From a checkpoint of a small mixture-of-experts model trained on Wikipedia: 312M tokens, 5314 steps.
Below are experts of layer 6 (counted from 0) of a mixture-of-experts language model. Rows are named router (the router's row for the expert) and show model dimensions 0-79. Each number is 128 + 32 x the weight over its row's rms, rounded and kept within 0 to 255. Numbers have three digits each.
After each expert's rows: "gets" lists some tokens that make up at least twice as much of what it gets as of all text; "comes after" lists some tokens at least twice as common just before its tokens as in all text. This comes from a sample of Wikipedia text that the model never trained on. Tokens count by the router's weight.

# expert 42
router:100041115079145135168087156103018138215067149115068166133081116134114057167167137130113078143131133117125153160111139136129137124136158146135124142135138102097119128124120116165149104130134159129100099152130126255093098127118167121112167145
gets: "0", "7", "5", "4", "9", "8"
comes after: "201", "200", "202", "199", "198", "197"

# expert 243
router:104094054154183150142161153124057158222123114108100116136100065133187104195129134151131097190159103072140135163097137126153152129161176130148056127146113146088085135089114134159121122130131139130075149125166143237126116070149094127082161093
gets: "of ", "the ", "his ", "and ", "at ", "a "
comes after: "of ", "ation ", "out ", "ed ", "ing ", "Date "

# expert 114
router:078079123163180075143131117155095117194121167061148152125139092127174089086120164170123133113113147144156193101199113113107152107118145136149123064194104054126096179146143156145115081068112172133129095159125071176138138089142115147173089132
gets: "\n", "| ", "|", "'", "\n\n", "H"
comes after: "\n", "|", ")", "People", "Men", "Women"

# expert 116
router:108063104117173096153072131132038171217080144081175089124097106088145081155153107136139117162124128104186121128179110098161130125152177151150127140188146050146050155093078179159127116131106137154085087133102135220098153115130149131102130169
gets: "- ", "Al", "= ", "Z", "T", "\n\n"
comes after: "\n", "the ", "\n\n", "of ", "- ", "by "

# expert 141
router:098036084092127123150137148124008159240074150120110101144084081131142072151175131132117074148128124115145156154134147120139131126140175127126123135133133113104108157109123136134168128144129159142098104103101155255076139120106140102106164136
gets: "201", "200", "202", "199", "198", "197"
comes after: "(", "in ", ", ", "–", "In ", "201"

# expert 23
router:082002081132125122150114169122000158238068124126091126162095123110143085180132136138128097154113134132183146146089147106140126117140155144140108124163140108114100121115122142122183117135139160109082109108116129255115125122125190124122182154
gets: ", ", "and ", "but ", "with ", "; ", "while "
comes after: ", ", "6", "4", "However", "9", "1"

# expert 79
router:132218171086061104107153124090187102074169152130133097091191139143120139112135142168174166117186204148180086164142142154106103160151120141138084143102180130095103125114081127108091102135142084133123106145090151023096128140121135124084121090
gets: " ", "0 ", "— ", "See ", "i", "ag"
comes after: "| ", "–", ".", "100", "People", "G"

# expert 247
router:183115159142140087080085091109149093000072179159185154102144123073045192126094139130162176119127140121115090104074163145094090186090080123134160122110143123127147164160154124155126130123089097043140091079180171112111172150152141152116102113
gets: "\n\n", "==", "\n", "- ", "===", "= "
comes after: "\n\n", ".", "==", "===", "\n", "|"

# expert 204
router:089116071100177111132058166134012132223115144083095120142185099125113092162141159184141095130148132137126125154073135108132132108149175125157140131168120127103101113095176134147170128163117169202132148093142103214107110101123145103100180122
gets: "and ", "or ", "& ", "to ", "He ", "but "
comes after: ", ", "and ", "well ", ") ", "/ ", "°"

# expert 237
router:100057133140145136152127139175098078150095153123140147108174099122158074122174152050093114119053149138168167096108116071157094160158149184124074173144191124120083135152098070109160085096137110142077166101115125175144140090112134106114182136
gets: "- ", "| ", "=== ", ". ", "• ", "==="
comes after: "\n", "\n\n", "\n  ", "such ", " ", "No"

# expert 4
router:080044102102120135140097149084004139209101135128114175170061060144131066156147131132145095147083136121161163156134133140144128112161126134129153157152161080126089160135122122147164136174145161133095156136123130255112142103148163130116138152
gets: "3", "25", "2", "20", "10", "22"
comes after: "| ", "; ", ",", "(", ": ", "N "

# expert 189
router:135103157126131124148145083187137158082105103128147126102179077085101138164114119045128149141120072151197135105086075082134104120126167145118077119154126082131084132125103121120127058124153094100103152110144111185108136157153168083115131110
gets: "| ", "- ", "\n", " ", "to ", "== "
comes after: "\n", " ", "\n\n", "|", ". ", ")"

# expert 20
router:094106132108114180089138186150074151119139176085124141146151103068183131107145142106127116182138055112124138195082142161133094093179138120134093118088140103103106085095090141174143126109148166140102079215134090168129138139156179138115167119
gets: "2", "3", "4", "5", "6", "7"
comes after: "| ", "(", "; ", ": ", "–", "known "

# expert 175
router:133098176107087111124111149116038110137096102149102122145130070115119045065142169163144124139173120172148113104105086137082073107134144124152189171158133088102094168119097147079087136163166117187126166150124159209140107159115173111107158152
gets: " ", "– ", "New ", "Republican ", "Democratic ", "Party "
comes after: "| ", " ", "North ", "Tol", "Liberal ", "South "

# expert 7
router:074137084148112114132123132134051153193042107171170169164114062120112091138182165070127093147111124113133156169143145116093095105126175167112124171160129117107080107148148129107125096123158097164138172135044128202103134106104156093129171114
gets: "\n", "- ", "\n\n", "was ", "′", "1 "
comes after: "\n", ")", ".", "|", ";", "′"

# expert 3
router:133114103131130115132141111092069122240053091141117109153119111087154055172098105168083113205053139138138112116121111118127162148115098130133099106133073129122136121075186107133099151086073121131115164143090119200134076144064113162154146142
gets: ", ", "and ", "), ", "but ", "with ", "also "
comes after: ", ", "and ", "However", "well ", "ed", "s"

# expert 248
router:199151104089172129146138171120116139085136132199124084109102069110157069141151187119046218145133093120128173129137135107123149132108129151102118228114159107146157126124111068133095124088125140151125142120120091078187095139156152056135122128
gets: "- ", "\n", "a ", "by", "\n\n", "• "
comes after: "\n", "- ", "\n\n", "by ", " ", "Preceded "

# expert 76
router:118051093182039108127171115133096158105083111054147166170038162077184089138137041106128093169139141120156203163101151129174139103130147132133149107136116092118095151123116154154113109128141155120116119115175174237149116090161135107118199133
gets: "\n", "\n\n", "==", "== ", ".", "St"
comes after: "|", ".", ")", "\n\n", ":", "District"

# expert 90
router:103095162139097147091133137127038149143115113111124130116114149109091123164155121166101158139157148141109105100108114173135111092146157153124127133136094156072105107114078140131171151129117120175118147157090137255123138086112162114100132074
gets: " ", "1 ", "2 ", "0 ", "3 ", "4 "
comes after: "| ", "–", "201", "200", "202", "199"

# expert 242
router:091137133170135104105158144137104151209132133158074128187090217149170143097220065112143083165095126095113158165096102112110107152121099051099119156140162090136127121141115132140152105133147160163160179135091127180132174112140162109137105103
gets: "(", "$", "\"", "[", "_{", "0"
comes after: "(", "/ ", "\" ", "$", "m ", "["

# expert 40
router:070164167169165122143106081100176153141121135090125175127090124134128158159062139030148132080107106092112090115184135171111169091150172169108118171074141155149100074136118117130164132132159098172107179135151116063134171138105113152140105136
gets: "4", "5", "2", "===", "7", "8"
comes after: ".", ",", "^{", "200", "-", "202"

# expert 148
router:103106188152142157111119089145147127199137181130149044116106117106115159084102122141178096146169177097162187075104176092126085164125187086161128116090106117123150122120060091126202128044120178152142127138087099097134160153136147145060146171
gets: "that ", "which ", "202", "United ", "201", "it "
comes after: "the ", ", ", "(", "that ", ". ", "202"

# expert 183
router:143103134134092106132094137180175119191092139111137138121129102126139136106114186120105084140130081065131153113102174165170097078137113111110188082174155115115171161089158086132173162158178102191106109114131089134131139147122095149108126106
gets: "T", "B", "D", "F", "M", "J"
comes after: "(", "| ", "; ", "A", "N", "W"

# expert 24
router:142163139075086148129152182105143134160093123161157139143123107060171140148164128159152114185142111147121112033130082107138139119096115100153071132120119120145103134084127175076140114148146084121088128089173169102156118139129104067120151069
gets: " ", "l", "er", "used ", "ic", "al"
comes after: "| ", "-", "was ", "Binomial ", "as ", "an "

# expert 64
router:123084086148082151187131128160002119252090160113147140129067093140151099155129144146146030110112107129122108127098117156151152136146150148145084123112100113122147172136121128136133141172143227132107094133137116248141110135126161135128115121
gets: "| ", "; ", "', ", "is ", "===", "re"
comes after: " ", ") ", "\" ", "% ", "} ", "— "

# expert 31
router:089057108088137088160106141109002161187118159115110189167067113149173062153124120098145074176136121113146212133104073122151144151155173138122121169105134145086127139177105148160151084123166151129079105113111127255106113110112144114142146164
gets: "| ", "o", "a", "3", "2", "e"
comes after: "| ", "N ", "′", "; ", "sky ", ","

# expert 26
router:142119129138091136107125172152060152200110115137110182150086082117163088128145119136171079227118075114136155147135153142176161085108125147121146154143132085122082065089129129112143122152107132147094175121081129248134117130146135157118084132
gets: "was ", "is ", "as ", "were ", ", ", "are "
comes after: ", ", "was ", "It ", "as ", "He ", "he "

# expert 196
router:092058108104102127138115162091041139253088163150114189181079089103137090164156110136126085149130136138135146139129115151115131113143122143102153141137107132092099163116135148145204126146164167157089121145152117240142089098169173139120134163
gets: "| ", "1", "0", "3", "2", "4"
comes after: "| ", ": ", "(", "; ", "N ", ") "

# expert 225
router:072152080132160113114124204172138144161126166136208196148159085134186100188167134144114108129070119116137130106085131126174124140107142089191094155150112109103127140104138103145127083148129107124083182143099136147075120070171165185086210164
gets: "the ", "–", "and ", "(", "of ", "N "
comes after: "of ", "″", "1", "2", "/ ", "one "

# expert 191
router:086160098133131097084100100163188160131180141156125183149134085146114128093111206164090081133170118066130130090095181153124065146177157142107120102091146136151121140109184067121132116114161126146113088097101115114131113167132156155160118152
gets: "–", "-", "/", ".", "2", "I"
comes after: "2", "6", "1", "8", "3", "4"

# expert 125
router:093027092095153105146113142137000172230087150110112135122089097130144096195150132136120089139158135112134147146097133138137147113156164126127107151152151102099095146135116128117166136133129150112085120122121143255104132098136151112099156132
gets: "the ", "The ", "W", "German ", "Russian ", "P"
comes after: "of ", "in ", ". ", "to ", "by ", ", "

# expert 30
router:165124156069123152135139151161192093059125133159153108130135148128120201147109173097124132063143131126151118133090084101114081113113113088144111124150123140162134047116147137063108084094180115146160108137153116053085121113111146145134083073
gets: "and ", " ", "to ", ". ", "with ", ", "
comes after: ", ", "| ", "due ", "\" ", "well ", "=="

# expert 85
router:096090084152143146179114163143049113106077133127127146106109131159176153156175140183115146105169151140122113117152157137119094115152098099155064109117114142100075129145116119097195074141141125131114102145080169177127217121115135140101156110
gets: "0 ", "2 ", "4 ", "5 ", "1 ", "3 "
comes after: "–", "-", "201", "202", "200", "199"

# expert 121
router:103112102068118127171180149102046115239089161087115134106085064150105051170167147147131085140112107140138138151124157106129094109126186141117118130122127105104125168099127141120191141151158145123100113123147141255086124131095127106152143129
gets: "201", "200", "199", "198", "197", "202"
comes after: "(", "in ", ", ", "–", "In ", "May "

# expert 213
router:193119134083095154137131061105107109133092095097154118149115115079084090189190181161197119145032144138139153118163143135142154087110101150102151165154145094104153143109088164138141079120130122129140133130122117133172082139072088116109090104
gets: "a ", "un", "p", "an ", "d", "h"
comes after: "a ", "is ", "the ", "and ", "was ", "with "

# expert 108
router:091036114109128116156121156120000170239094141125101127143074103127147079174160137132126070161139123121142155151124138125137128111140165131126118145150133106091105153113107136144162123145146148134093104105110143255105130099118153108118155141
gets: "201", "200", "202", "199", "198", "197"
comes after: "(", "in ", ", ", "–", "In ", "January "

# expert 139
router:112060097084136152161075154141023169213070112132084152086086114115158080167151108108116084157120114109125173149111147130130124071137171131117110145122143075080121139117087145158146106145145107133074116151109123255135106124108187130110175119
gets: "0", "2", "9", "5", "6", "4"
comes after: "201", "200", "202", "199", "198", "197"

# expert 152
router:140138186086098154120126107184141115212168171162145155103167134131069076125081082143139083126125132133131168119014092144108139172121151111130121170172129089109108103136109118148126110104165188173094056105134143118180184114126147153062087135
gets: "to ", "that ", "he ", "He ", "which ", "who "
comes after: ". ", ", ", "that ", "which ", "where ", "one "